Weights of a small mixture-of-experts language model, trained from scratch on English Wikipedia.
Size: 13 layers, width 192, vocabulary 32768.
Experts: 24 experts in each of 12 layers, a softmax router.
Training: a variant of Muon for the experts, 367M tokens, 5599 steps.
Below are experts of layer 2 (counted from 0) of a mixture-of-experts language model. Rows are named router (the router's row for the expert), gate (a neuron's input weights, with its number), up (a neuron's input weights, with its number), down (a neuron's output weights, with its number) and show model dimensions 0-191. Each number is 128 + 32 x the weight over its row's rms, rounded and kept within 0 to 255. Numbers have three digits each.
After each expert's rows: "raises" lists some tokens whose logits its average output raises strongly, later layers aside; "mostly gets" lists some tokens that are sent to it at least half of the time. This comes from a sample of Wikipedia text that the model never trained on.

# expert 22
router:132118161105130158074152125128115116092200125158081154130101142138156067114136153110108180136152028109199103093094090104155141112177135102120164101109146136149105085125068076153066176106178109136079175141111139167103105132161119141141089115076108146140135147170141142140161111149121117119079136063146152141154064072142123091106196178108085152101148129156149165093157102129187113081176135116186064123156168142092076198140130107124118132147102082123158166160136091153141080142159113090129104096156122133119123093160126155106099112086099153112162087078121104112104184068122126075
gate2:118064114137174096133090138126194091085112115118139160163122063116175141183065124100168145095181137163095092125085134173064114114089213080140108134102123172124117118147113157145112135104091125123117119144137187145127163146146121172165180136136164112108117192161158074135141104099170120159176117180104164122131113160101133123146087115137129136135188144100161194184126150118074154101094128157103092092140120084053127110138153169148140119094120169157108187116167234135127158161063148142130113058090152130106127079125168118162178138112131157151142149107071167125147114106117139100
up2:151189152162075132099162139178132190168127137157103051120157127137123137143141157149130131165092141158116176191151120151131115155146092160125145106128115050113172105131140099078124117137070127103167122130175094154111106132159198133140109118104129112171145112118152199129107162209128186160154118188204101125132138102133125156192116111159137113113083148156109099086072172119159119128121150103073190123120113121188147115125091089119101093136156105105108093067153063142132097120117098148139174188135041093128124096165087101135123078112091159107084112109132140141103178140117046124
down2:156111148160138091069053054189124076132153122151109148134142199132131098125130106136127123046166086151119078105119155151077113085134170113161222095101087198092074101150115093135100132163106117086080058136206210166117114089088091118141120082108126140113138129140087140128111107123157132137159162112130137122122145123135094155147140095101093154149143168132145182128111133074087131139077077109150095107143150124159103159115116093146167116102121123173109106155166127105142196175146163156118171143136085146177097185167101094129114107168140155126172103135111164081126141068139147104
gate3:118081144130105124145104170140107091137127137122133175113207117185156139149172153057126146203162102123108097164131145115105135087174130091162124122102091149179177111179110140140143118132164135139223073105125114065140121154114136158134104163132077113149133167110116099154153138135102076107076146116118169177104162141068099085103098147098114106123154115141113178158134185118108089152146104153124068151168075164123134176139127100126177166175165162151068080157111133193156155136085056140114136104141115116147119100124087092108081128138051131105089180146113098110041143114128141072
up3:091123106097135135110131110117095188068144158099150172096108126123087155108144143193133146069196150141139075137095121163137158110106151130138135097096163149049104159084168083095060148167118142121140136091155159175082107161150141152120133144117158138151127136124115190147153135123112110155102107127143120109124079182111137145170132149067117140133181184103137112096074101147112159138146150139148126138052162095146100124173179100091192150084118095135152098181118108053127106174087137103194137053063170148173115093174154138175139088127108095123119148127129135149125124034097188146
down3:134129110186167115103154122067132138100142104076190104135108133182195109117127139168119117169066144025136154094115157117116121176118138092136150146150101134129110109113147118159141145130118122140102085120143127150134137118100203091110108137170164068147115171153146092107097149087129168151134126042143087101085186105111154122109122123095111131098084106138125106093115089151180065111134131064136146081169099162153084141113095145126105095122072126191164099097112151099088119151099224213133149106169140178115161125108156105159088195134100154145200125159102180112142124112152110159
gate4:111161120137153138135115115123079077072159122101084145110124172154130110119124197151088111078125105152127092107136093146116106112118106100151141111154095172138140151098107059121100103145126113197134120115110094154069122073088159085090111174184192182116115121090150094188109145146157080101091146149167143107139098119133022135128091179128208098122117174195106105156103085169129111094116097137052106167119124122185088081133125147141097115162153103114184171133069139171045126113070115168124122159138163106112116090110130112064128134121111123174106124107077147111133090122163142103
up4:137082107194142118110138087173152124210095095084109148138136103129095090085197128145101118124113068120144176076119161186111144107113081148128149150100171062127127111157171136175164113110122098113166148069083135182127131110106127138138098176082139106100130108160139143159162169159137135174110132161071145184154108093119200191152107101175127132140157110108158124143096126096102126212169164145053101157131160171105085115075048161106166097150164122153101150149162137113176159174134120145120138169087078130078142126178174080161144103148106109101163129130138130083127101114156120143
down4:167201109139125120178155114090109084108173128148118127156165142121109086135117123147138134143174105151118135108125092111142140125146123086104126167195172153112051139159129078101103173132149146107107132176127151137111173119137135092153083166211178152152153136132142161157174154167124139121101104088174162145164112118118172143150119159189204096083152169129174087152098145175111074185108114154124111172176180184107116174112174123160142112122102167110190114120076116171097098141088116144157162156105157083080166062145132108147123142101110150132154156112110131176225182148078168104
raises: " and", "-", ".", ","
mostly gets: "==", "===", " to", "\n", " ==", "us"

# expert 5
router:148094110143177137100125087124104085217170167107083155057168129162108100102088102094150134159100115108194100118122108109175153139137143123106097148143155149161173105080116127164147158176128074121098128167098101155075143149139107145163110103094134156150106162115172066102144117144191112104119128134067118175147104067163123147083200181103080104113109174159176145146125117140166160064138181158164119164118145144101078155133166091152107151146172145149171117161089145166149068114090105140095097138141141167078138095156149122103131123115056183138165088093094140092090193090114112115
gate1:126124116144199144095093152132112169156160158117124176164116118118138155137148111120133190135080173127148138117152182099167063161107143113042014090121126110146119158082114126164162190110113148087165073154154130137189106101133152141122127153149140125121174092135065156172141073127119133166145118082107097120083058156117086173172107116190151106147073154099143108145140101151148112136086186075125116123077132119077180082131128154111103177096175143128153185107152141160124140174130133113144110123126128124127166139128154199128138116160142062166059123086141156150180131127160173116
up1:145122134147093164125144167065116123141161131165117078150147116120092129115118175112068217108127147119104120141138118055210095126089131101209157124162054191168163093095114102090089163099165152115131079142164131166126127115143150108101104130151105097168121149068143116127171107094143191094107109059096113137129066085151102151092091093135208072157102151131124111126107140101173103173134103158148154135132120156122120127096148110130127171106115108193172150114134138125137165124093219131146143080101143040148124122181164140114133092083115156080167124112150095106132139107101084130
down1:103125156164123131182124153171095141191082066147128134086207119129135176104105163162170121077091124141130164157154091142187153129120124116078153138205152138192145106144114150133134162154158141102072089124139142183096105170119129090154124105103040117156151119107191110064132103092135128122109108123090147149075162124118105094151109096166123178202142132102126184129156166134173161101161087190132126136151101139107072125181102157151117132134134153178174174153112080124138158164120074118115090132121138078121101155199091127097127118166089042173086137090138154154138112125109112119
gate2:129184172146105118114108110146118150150119134104154123140174089132110095144192110110107117119112107161126080123094127144202103129034153126144113138163221118131111147157181080130161164166128099069139174069153085104128132164052165121103150184090123098044128146117075146128169129109129162165071104149124112194127205108112116108146140133104130104128080160135174111218128136140087112119178117128173203130144146144115112038118136145145117093113136136115130130083107128079130168139134142137087176136177055109124116140093132124138116086099089129111144109181081121112142148080120125109
up2:124128131118153118099078107082093087135130173142123167132138097108168171102105154158184088120124148102117157093118174131119127115186142139131163107114065138170156116072070109131050115106110156177125124189120082163108174097176109157167079120122169166174149077185145100117129106148093109100148152123132084115133116192132151132161110071107108143139111108103108124059133122125106147156129074117095086152096116123136145147128154110198109115124185154086065176112178146170103122136129168148089052167109173126192166111182192101126149110147164114117150197100159132107129147204141080093
down2:117138152191184174155097164119099070116174120143086151083150134095062085085072153113115090123167120097138118128100117103101145168176170133155078154097066133111197115038108152136105156114115115199110071177146121129152185155111117137135130108141161119190158115124166081155152125143119050150152118111168146130094131171173060159166117092148086125184120169123127092125132119096096149087080148116126136121154117115105111164119162110096092134173174111118096144160167191066086122132045137130116142152117192088170174135131162094194129119136128125122114172100117122138105143156118142133
gate3:117156120157132161082056157180134125163158144140066138160105111145170130093166077148157138132130123159191162119081095111126173122115157122164162147108111190135198089093178139127126117057179131111171085122105111085170129136148124104120113100106115132148120119198125115130093128119094159120105148120063129161097100104133104134173157134113095114136125188118100098081159105083086160102144094083162102160135154127158084166145071098102059131181149084125170194152097121037125145141082092178112124145077109118143190179092109112101188127116110106155157097167114154111152165130106092073
up3:153091131123164122173120138110107123141125152095191117135132092126059168133132127141100144168121123123104136147115151082155141063147132125067109105112093102117087101138113100175193141100090127138085113105153173153137166123071109129169141145124091147192170126086126096105157190136146157042206111087140130092122178188135169174112081132108103103096137063158075147111137141150096148153152129099146092113115142134165148101031113181143148105072164201111085121080109156110098135104165137159183096061145159172129167154138148142168114133187086135152159101082151165133083168116123141137
down3:124123126127167079122107158159136111106194115105135141072127142102131163091096166062172144102108171062056081202139101101105081049104162165141094163167127093106127190143093123150114151214102089140073194172120109123158104040147120113138105109162141098148114150067105185134140119090168152102092083157075128109134132097109144122122137123122130109099130088087143140190117133146139104108162142188108123151132173110112127089103159153141141171124101167098119110111122086145123116119160146131055074125149159135107122137165201097103140113175168109139142106061109101130091160175084131128
raises: "\n", "”", "\"", "\n\n", "\",", "el,"
mostly gets: " |", ";", ").", ");", "|", ")"

# expert 0
router:106131095075082143097135119187123114118114089179101065167117101132111134036184120087100162171117078120094144096153131181130122166145108129113066138111121102129142125106168112157163134163167054105095215145155158141119125074158144112215169133197125181154155130089153111120128133129107109113088166062159103127088099102107167102109127118130111163083115050148135151111148129103145145176102101140157163093175180113144117086114126149078113173105119132161107125177111108123151100146107225124135128124202128140145078092152151103101100168147143130192120135165118167148118122129101169132
gate0:169147039149106151132157159119159210094091100142146162145143170157140126153134106150083127178135119145129112135144127121135097139115157137139170130132123152151142134141158104120088185115102166187146129119134128083142132101153124161170120170166145157198142039149136133164121081109165116176152106160144087077082103111174150143197110111077134106111165065140122155092121104149095091097078084173115129108094096105117099158188082112063123122165085155142176134186101108056159107033106153146111138127169158133128166160153134114099161116196114136154121162124131183168144067176125134145
up0:116133232084156117142118103079101052168184119131095183097106115085110123137126151112111114071143157108100147114104125137094181128148088123096097111135134140132116163079126118110148096137139117096145130154121154139162146154081116101093163072101110082073087216105118119095118152165174147086090149123137123161188185143082121137079147134171094140130115182134128127163142146104136188143158183101074130134124141153129124127099189155204098115089163118130071121100156129172128149213169085127126138133097085117132134092115157155161091138098148156102150094136132116079104214049094130135
down0:123139254076129126153111087143119132134123133115121165072152127069085130124166123114115105101159209130114120095166169149107159155100108162129121127131134152110144154156077082127145109146134059159161115082125096092116098153095110103090173109106100100089069200138153142158139214106159153058150110115136108096203183129109080189132102135144141112213110154126114066128164151107146171130117144078098131150165138158167083112115162119154135134115132111102098125149137077118128131125155076109093154153124129086113110108094121147176168153165093154172115068132128109108182155089178175138
gate1:140118139119086181114143135138119154140095104125104076151144110127137127119096069104075152160117084091093150126149118180118108091111171102172149154147095144127108144157146136107114131106107116089089136164175115125196102060115189148080171132163180163128180158092181089106139062119122130125128100089124151157111117124118104103105147224154108148171141119105139113140122101114103160147124003110099117100119134139117123136160148111100125109129136180213106097130146030082097150119153167139061160204082135212123118180156157149140157126128147092176130127146149109137082116118129154178
up1:102114122136106092133094137142175096101166160148142172152118135114107120099122173126207117110128181161155148147091143100129150170142108192104152105105155106125169116122093102159142154181133130143177128088080157139112164189145086135175113129114107094126089128156105145153136170099178117118091156137129099102114122138156135137123154033106142104102096118108128153107115150148118095099161234150172118160114109143151101094086151121146137128136099095051144133103109203179166103171124083142192075092155081035083130057079091101071111155124115171111104119090102146115158155136072071112
down1:147104085146124081081091152153147144081124090108071182125145173120133134134155197155201133078150172181115069140125199136119133085139160119162120147121136140149111096145077046160151131133145157173201096165133134082138151158113128128139155156100101189072033104144142093184107177156077132155127108165144161126157107145143097141187100061091124107159117108113069115162112201121157143135118118110150123129153136112128113110125114200135109148118113071060154151118145179174141156142095088161112155123156137061103142123072116094137162100169130105093108129097139127095142097128088127150
gate2:082104098112118146160142135125135144146163086167124127164128161131103082095122112113103104128111093141165168092149088160143131146119141144146081168159080125143169092112164098152148124142129105152088116163113150092115131196147156180132188065142138165096171110105122040089113188109085102122152137104213147129147152138106118077122110063129119144096131127089133151101135172136087125133081158120141103043169104157189135200139122166159067133148113103114122158189138102127117082112157160143075197120111074094143102129119156167118081125114158130084134126110099125090154065054082146214
up2:111151124066110191087164136162088165138128142115109140087119080118105142113189184112132120185141146176182188096105098076126099086131143103129166084104049129136154208134136117098158127169135145092137145108064099121086120164158172129134104142123090126091090164115123140137145135108129175156176102175083138059099134102129137115084165130035125124175064165131103065165104146101160110155139148190173135172147106117115164095137092098110164115070148165128149147169164118113160125112155133097098163143131109174102125153132154072162136172152104178061129114099100106158105149185100127114
down2:118193209121122157137167147138109092152151199140146130151148126201198094125134135124135139083133097126094042119142137122114133124164128068147160104164085154173102119135078146099152114157133136125061143138117074183075090112183107113078053147115148112114074099121125184159103090130149138118159102124035156128153113059182160135111176212092146159116080122158170120157134135130118128146115105164121144104091105113114133125128142123070110095104132113108150128077114117118198113127119108120121100176131139189103069131125099089087147182120139187088101121127168136122105093102175144107
raises: "s", ",", "o", ".", "ing", "y"
mostly gets: " R", " T", " F", " H", " V", " N"

# expert 7
router:104171072136099068111125159103112101101124131080107123167135097105133110227110093203126077126126204096124106114129147107149103094111183135136098144138134092142070097132134142120107094152100215143165050138144091108170130128135098127102112099154108080141148105156129109108149076117091146140165154104163098164131150105146135198108040129112165129152101203146158115099058144130051166100119105127129104138106123152121158127113116096109121061137141159134134148098149097123122189104101051139156148085168171140147164125174070113135216108097113113096079140093133114127158149109137142119
gate1:115174119104153158121109104101105142124190133077090103108099135116124124154137114152112091120114077151107115107124196177183129127095100140114135119169127142099110144102176120129118202107086141097106182114139138119134101096105126146178168186160121075099112226160022135132136178127078158047132203137164144125152184111167157117111103104159129098075110142105147116115158142125102152123134104135092160117139030136180132116137117122115156190123124106090066116167127126086149160093131088096110110160140110101117126147157111074107146221112116115110119131110077142171148146110044148114
up1:150149166178082072131139161071165116234112136098113139197153148130147127163148087129104130074107135125116138178140148052133120098156160106081114152111149139115148136189106114150031134144087116148105142146151119151123152129117117126164151039153119164107127070158159069066190123129130098123135038158080171142143140165131147122157109119128148092112186137152152129172121131129143139090112103144103081157136162157096104131166145157125133109155192140114112117098097147148138086154084097122097169103109143124135104128192192152160118112117140121122106235120127099113178142176103164111
down1:157146145153087095139164165113163117095132194158109094242134158146158124151161134117118158130152167131110165159154100052111142130075134094141196152099156100142147126101132085084135051143151134081132131146122100157116190133138160133121147148191124098127176142100120145128149071155151086108101121101072153057064084079092092171112114127104116103122119097148132123100126134077141080149166068118136159150069157217117131147113123138152134119134138159157132126160167059110106074127144094144107154060122125140107137116135071127145102180145160107139057159131181131083130084143143108177
gate2:119159081114076062135079118101104159056098102156097163158086121064076152094133128081172151186107143144149125130134147081107105092098125069106111185130162084100133151131123101139114144145113129150118135079142140135085159130127072157141157073168128148143130169179152118134160146116123158110120077095126120106137121151187108095161181111090141137119146158177118140130170117149113189163090052170122127056190141128195099164136157062145123132119121170159118136144156118148122158076114134141167138118113112070132116115167105233121167095112129106178155152082125126139085125070054093124
up2:130146128075169074114116131085089131117103135147133134137143103061115170156145132115155135171057125139137120166149147104133100077152110108100160149105121079088108131126078164147162130126107129115116123119174140151124196112096075170147125068140175112134110117145156095127179135125128186121159124137112154138109096142146088163179089116090140158164190158176109141158118153127131116170108100194119144088148134043191123125136147129173130132116159158194088137126175076168164192068133126148197144088147111122124184126144076217155199106078116153081155155107142128171120130205113088090
down2:110120166124132179108182094148116095170181146095119109118134119172164113147102159172087119074153150143142096121103134148133120138197139193140164075173083149129125087141153122125160089133165139090122129182116139089159123122139170119104080140104130137123149104095108126106088109127124140086135176167181140145129104089066137136101037177155117105085138098058176093119111167079115081082125176112131148212077098137097147105058122170130108093111116074082152115111097132090086112128122137157119136111134160171099151161082159052135081149163131120108094106172153114109147121197198190120
gate3:061156152106080066115118107153121130133102142125109113125173122131175124129108096149118115115158141149107170116121160045124147073091126137082122137177023147117093125081097151097115153165168156154152098120170095128092076153142104175168081111112154134197125090137171142044131106099063173149084153134115103162121155133104135110145123157104121134137124166171142111136150201117098140093136112174124107144089157154130123153210109072179096094094114138116141149135067138107060099096135111210087173104165146143136109123112147178145115102163141099124094050090139122144149148144186141160
up3:156161125104142145134113109132181118127078119149151107132139127088177192155092080128079142167145136159074200117131181079139077094088160181055112152158055078111111122108111181108112125080151145071128128125173130156080104145154096174153127120120138126143187117127147104036149078073107183138192142166136075163138113143101093152126103090097161114155104144162160172127156150080125129082138125172122125148078165164081146127179090063167138132126108101096104159105127122110082128065121156145140147085134134106098158168089099181137144128124141112091149130129166149202160153158157123101
down3:156137111139106136105119150062074112116141107074076139141111134141074077118177157151155098125088197118185060136143110152136135167188106071153104127098218129182185099156161093147165076109076155147127112151090138103193152119093104105089100123146099120097124083141100122178110139148118077073143142114150125064128107125142146133155121077176111137114131105103119134077070120154123168164108165073151139118161109099130116125061194183102132108139126152152137118167160130117212168122107093120160090139116140140172149142150123101119099128110097165141097181150106079072096130059134089149
raises: "\n", " In", " A", " He", "\"", " The"
mostly gets: ".", "\"", ")", "s,", "),", "s."

# expert 19
router:176109164111115154127191106112136121107087130148147127137115117145185137064103118106107181112099094097056185116135125163122083088100173114140110185100135120122126109107072151136120136144130076096083223108174119124115110038116089115201138094150108165170160148122145110110077123138175116096168111104167082105129130182149135138109080097159149188086169114175111126107157132100118172138080077174127079115100126140135103042097115123158140143096160110164125185120131095117125147146160208126131087130198091087185138109130155143076158114179111100131150131174094154146117143158151125114
gate0:132140124122052063167147118142148125168087114125157161172170088097175129119089151138135056083090109120137158162123128094132086117097139116047147125130126091081089113114094123100112065118078124123153155136149134105112073099141069122091097079126153108129183132128130097223140132095156161171154119146135126094082116145151202166074115058174117020133164148128150150156141158100144113157098042153091115108067119118112088148128111120153155113129097130140101100071132161143128156133157110184085102110155138156119124156095094159173104118111138135168053157150118104083114142131093122135
up0:138148174130074083084087154157117127136137111122136137159131141127130102115147149096135071112085111151174122133143172080154126135062093097095106152149148075121122122140155141127128056089135098158175142104163132128137150113135079105145104154150127168119140197066084180174078168122142170075133111170135140125142174088128116196122158118173117083142147134146140170133136160142164107137092094157124088109024138085170117145152085132063114131115139122173109160098159150201132155140146140147121175137184094150123143141087173182114125056081152105103095206179156112086199149175121098150
down0:076094167104121129046124136132117127093120076154141125130101173209174076133096151189142058120084120114126130191127175122149138117114128127039114092141151147195106147116183159156124152128086151134114112185194111098144121144161099155138116139103152182104132167132150141102159115115151113121121156144150137156183166129142157137119108063131124139195129111110160140159065125146143107179098119088147106127093157174127140124185113120155154145133085146202185121104126084127118151117089177111119118108176101159160109091191102073122110135060097094034098177118097114120163097138086121124
gate1:138116163112115124141110136066133100085169125131099101116087080166117101153151164169132153137126153128121162087136186171095114096148122098149121093108193110110126135108165154099158143169131138163102143164145093106127145136114208118096123077145148078166189093095108076133104103131086144053141141111160113139093146172170164106131071168052082153045137129103113115080118110072167109114122132069149159121126085069122111094185158152143129139134089123077129135107143167101086140063126132155125082153128130125145186108085079133036169123206116108109169105101082109167174156107160123122
up1:132122154110137118112108139106146116104152108127088109132107112128126116085166147127134158143126157157138157083136192198092118110164155098172112119120209136105115112092139175104128123177125138146114104141195089091154124098105192149143124083183153096154143082106116099128100102072115147083129159098153083140110152207142146121128070177059102126050188124114100101090120124089155145153112127102153157099146060091128096097156148164134159129119142130089136177070149144079113153061145150150110103157158111100183195123092088141037123148216110108127158109150105103172198138100161115125
down1:099087199135152120116094114176160118082117155151175074152128040117135154149115158128098080152091143161152193146094162149151121106180087098138174150128181053057136116105087086148102150126110098124152123108175092184110138107130132114131094060136103097136124139128140081123170092118119115090120109124148138170131123121116167122129116115122093134084198114137118149098194111117098121117097139148166180114077105104131153069155092145108124136136126168128129127114122071147114104104069157101075068150106109037161108088116130138049137123154138155160170139122062167174185112127207121133
gate2:134113147130185103119143082053105114159132150155151141118194174128123117096188189099062119051097153161118138108121129135163153135163169102121158147131116112117119127110156116130138105159172134083128125140185107129113118127122146127141175151122132139106104089112167126096129152125104149101163087189130122167195113096138110091124088117195120105104151140131109104164138105156048167180116064152100124149059150124105092133079156164081139155036115129094031152106121147103082156123156180106237148130146143124145205163157076156132103139127142114146122091097150120148159151161142087106
up2:124110173155166125108118089066118100145117162168161146110206188141094132090196191103076121073117118166074137112117150151190160172156134104120166137149099102101106132132152112114156127137176143069146167132162107130103111098125157119147188155133148137117109109137149154094144162126114157085142073212108116158184097066148114117134075131165106120099153132146146103139140102164046177191127066187099111147069139135148115120098166162097134137067113142125052128112131152144088140116121143115225139125138129139159173140155071167118066145123138110164113122134139116165154146168179102100
down2:125121133102124111109193128114126124181102169177083160103167164118163116104138118111101094141139143114110152070137058181140132155142166118079163099094157084118138174140189159124172190139108114138117181089119143149095086119111171135168147043130145156090056124107120142132105093108128140133151131158133130105172112040117102089088106152156098118133127126136141110109082118143128153137123104184122159150090142107172088135091188164114167126084119143110123121080122120114162109136093147101225154117141063080108153066078111148150058111131188141189153118104135094129145173156196061150
raises: "o", ".", "s", "y", "er", ","
mostly gets: " C", " D", " V", " \"", " P", "c"

# expert 4
router:098130148126102144134126099163158109122118163103136192146084131107104074150117145095134054146163114170120180171106126100070178201166089158131165077121109115151123141142112175100052161173121113089165099106082101140098156153152117120077129119137077183092145139120175096113082102132142099135050142104166129113088108064094144068137203124114142080100151096119130157099143109180135106150216120165122122159103156097098070156165068125108117118156105196147131136142123149156074093107062126094162138136071079162161087120117152152097107134141137162141152096106145088145118156084114148129
gate1:127148126068114136063188145120148196159148133149161079158109102164131103166076171089125134104118145116125125085120190100125138168138108098162040203136136074133089175127089164129163161103149097158102150127145126118158106136088196170137087178139134150126121081107143130150092153109110105097054123080133083105158099125130094075120105128138121160053146130181107128098178151145114121137150110161133100186190139181153125171201111166168091126080137158163109162122114157158122114121096108154151090127112092115150166142119188167142166190128140119126135140122143119122147225175123127084
up1:114117144153153100196083142165095048092141131094078154084121123081139143063173067154165121165155126121134137160141075123147110101142153150117199056157101166133180080140146145111109077154107152097139107130124129165100142114149086116127155062150112120134166168144121129118171102152141173127204094155132174136064112162116152177139141125134122091216116177097150124141103105127140141129117141105113162082068116090097095073073138076126182151167125100054117096115175109094129136136179133113111181112145166174122128144140085130118105092152110131134110106114139122144079056075160138181
down1:126113119091103113123209158094179079157111122110128134178127134227095114123099182132171120089143099140096128160160092083109176064147150081120131116144090148095089119185117150135104125100173154107096115113105119109116117155147131125090132148130169102140143101165102098144193161173109119104144127143058151112115140132156076167130205150171162156127141137087075141049153124152160102121116139042087115118099104146118113170103139107179131118047150081118118086146105071153122137157156145144134124098133161108128142101081114095098145069111126078163199092135125169059086111082158151097
gate2:156125120175119114159122155113138174142098092146139149162124111116139103217082131049115134139141140166148081215110146185070129155122065110155129114165157148155118173130126113117135120143105124138225172153197132139107141198110155126105095107142064116180114120130150117099122151127131148203131162128144121196081086129092154112130144169133101093130089131141171111204089131079153147135119082108107137151148188126160104139153103104115090139143089136109140122134160126127043168126122102132155248107131114063163154149130113139141137121073080144090088133152123105119124179127150153109
up2:152107102101098156176122087084135143104146144162116161158134100096140102122111167103148161133087121143119115216096110106076099151126059071145127106140128098150073131140104153098154091150093137113174143168167202117109113178133137143149108108130074076126083136125140085078145149208086098182143098157130136116083138077062155099131178140115136124109111131106142094135050132121099101089115099112129146189137185115165154157184128112082161159219088154148113183140130173109090153130131128113157161179116101128143128152133158210106094121052091131152123144168084108098131139136181090132
down2:133121147132145120135141185136090166141161094159137143168187136140152190159137128136087139160097110122101147155106115148127116132109080139128107153044119080172122174160131101111122175167123144127118125112141198094131143157133154126161195094148118123071114123123132163152159128141082091117119102184167199137140126115113115095149143111093135142152091089096082133126120070193130169139143129029092135182136162131108129106152119122105214089081128120072106091107188156044081128133132118124144119141049125171121117149117129168173080115198129115121181202120131162154127079088183094098
gate3:090142159092089111188141078211072112159104155127160127180123177090123112127102136115177107146174145145153116144139110128075096206148141125166149135148112099060126180157144073074117127186118112138156132103140097105131133143127163121082162139179130128124152121155098142137085093158131120158102116117161156077146068079113101096080104171171184079164165115161146113111133107130098074169177134117117124123157126116134113151082080155138104128113095159105092127126134163108103154089190177141120129135092093154101096168092092182083100159116118157185095123134121093196099063036114157172
up3:083120177118098142127145082223072120125139161163192125151144146099149088131086134158190105148168154128127133173132125141119098180131147057136125138135119104060126224174138065097127179198094128140137123122121096104100153136106138140077153145190169098111144132139116141121087115165140121167085123091177133076176106095101083118062096164186170080127169098135136090083126138110099067159145124113124187115120132145124110149106096140145083139126107116113087159144148157103093125097153184160121119148072087134083108174096118207113101174087120138176108125138133119165116082086137127140
down3:152133156187101121119106114121092122106137124115095140197108105160164070218140142112137109157142189138122058173129086192166131095163190073105155172179165070151191160138131107118156132125061141142128130186092073083108150090140121147104118128141149151180138127150137183122136131126151125112143129161093144116113098153130112120182108152123199119135102080140097049133141125117088101169117155102092198082140132147149168128106141144136085148129143160128165164092122163053102138041141114081160113136136069144079123108139168104153159097110121185090078117166134113099141125109160170114
raises: " in", " and", " as", " on", " was"
mostly gets: "ap", " Total", " MPC", " ", " ·", " Red"

# expert 21
router:111082142146133137075145130114138130121166166151064165066079118152084080136102125114149132165161056087181142136107076108158156173150066130104154112072127137148104129095114146143088133127136067077089138151101148188093125164150101113154109096113127148131142169119174126138107098157142081092085157082122170110096121083105147108105192135094080105095114109126183176141145080155200090055204188160170072144101157101116100179141132117135138177164126076153163119171131131155106073086120150147124095123127123136079092109167160135106119104117097177132169076108133133115095167117144078093
gate0:109102122145101111133159158118135181104180106181139174116162171132164143145147118096121128153089138183111155205190127094117158119114148133156123170144089151178178106159091137132169120147124180132137111084110113130115174093163145104158119113136095102111172097158163116169050095110110192120106113185123138148112144102112111082202173118247156157125114127118109130093089176180182125154172118120180124129116118159145134177145150114100076148078116137096115105130124083106098146103134172135052163179104120116118129162069180114118179092187174107115134123112110150099171133186082163133
up0:098103126141097135139127156154106114145174154141157147140128139161092152151098098172155114134056163131167074176122113058134067170080143172102141144076158103125081168058110094118154109102123097075171152130116114115156146131108121136108100165173087114104107061080123104153176089140095154150100150169142119131156089183162163196102137115142151136158174122100126197187087083175125143144156162123131134116123085139176184126148101116101128107142120155095196101170182186137112093110077122131132138081091106113079136109209163198096057157135135088137147185133152111147133098099133133113
down0:131099130133122133142140139130143131182135111131100166086139080122145154132127110115192120144038075142185083118173138088138133199095138160166192136153156129085078138096120102133153121098066139130096096122128100090176207141083127183053121183134064193147089164120127153109077091133151106120066175142155131177183118161197131154142114125186124161135138142098177144139108130113081144083148157095170110109142156140179130153140085106119178071102145114113176122163111150135112111127118066113124116132139120142131127079157123165127076160094067078169127086120112093134078129126179142102
gate1:144072091159164116121101109131100123091164105137123096150121144161154138162158134088130116121059152118125098167134199157165138111084126094056101131161123160138082114140202175165154098115101144093097112172118202139049175165140100083100158113100132089135039139105136196130111133099107129170094183140140143128139160099163100155162086140145151143121099103123089087017161181163137168139115082137117197131114139119120173133135084143098110174129173120138123095137108138124060128107126133084133109129146164129176064204120163145118118130121092161147132142141114141130147108158117169056
up1:159180190131141164157166135126153093115140074151101103137141104120101146135103108118113130165115091168123162110166081092127138141130090120212123148132105091133204156194128095112106124161140105096148055133122133147167175116128230167087154075124174136106089164149148087146187112125130098130162099101112137145107105177167117122101107132181178130160114121110134128146134096148116158098090126131065125121098104084083056132151114156141094077151144084097116121173105110133121086142106095173211173081134145086122134087154114159144104139118134187107144181113180166051198151130150121166
down1:123204127116095078109140137158150118106130105112115101180165178126110121165129128173121146182081169166054148097162137083159159097082130103074162127115158155105104166143116110116101082124080092162107144149114156194130147095135167123129152098079096092136115157113143170120088096083124125160107115166160179108151112145181105171175089111118149168161090118147148085211090144161112163168089121149124102131145180143105132106082149095126169111115064062074142122152129167107190124128168149126113137143184147223112092134103123162155176173097088122108143153116125173128149137174054097112
gate2:112094170140132120141134160136103088166067113150105120185133119093131152093150073102144124115078121160097117135122105106127070109140140099155094186107124061133113172131148171088102139108129193087129100192141122075141134148150182184076207142163161095125092108135099090157127158121084142118136126106164137148128148158080140132129104130086161163109091095085101110113106121176082089024083160092108185106110104103138099161130108084180165112110188109149080196144104157117129140174130126197109201169134107085140138175133116089133124125176091148109073085090150101145113092143130106149
up2:160121187166158129132115151164065152068123074092091214150115117121104120193106093121145144194146174108109087088135092131132136054160159103110144153102136123152136153141126166117113094133130108158113133133139140149161053170178081147152150027110118106110166160160092129158172114106120178105118176086145146130170131115151139150148093109095168098067129112137107103158069067133154100101071112126079146120106218092091123135098142137086157099132123124113177200124122126117106116111155128109123195169155087034097137100162123170123143095115124119138134115127154169162104112156105097109
down2:114069185083110118076129162108119082157078116141100086170150157098097142141109131142138088171122127122125116110210108130129145213077152167146150154091142127092083131166144176182136138126122169161108176130143187123133127159114128120095181084140197098147157062203106120164110105119123143147101076071153144138119174135160160118134151145092120159106055144165120150085055104102114113125104140082119149156131176121122049169068120162120146157138123093184123152152139162103124189078180130086126067131126080143155077145123093136104143140132087171133143103123144146084083162144092129121
raises: " and", ".", "-", "'s", ","
mostly gets: " 3", " 2", " 5", " 8", " one", " 9"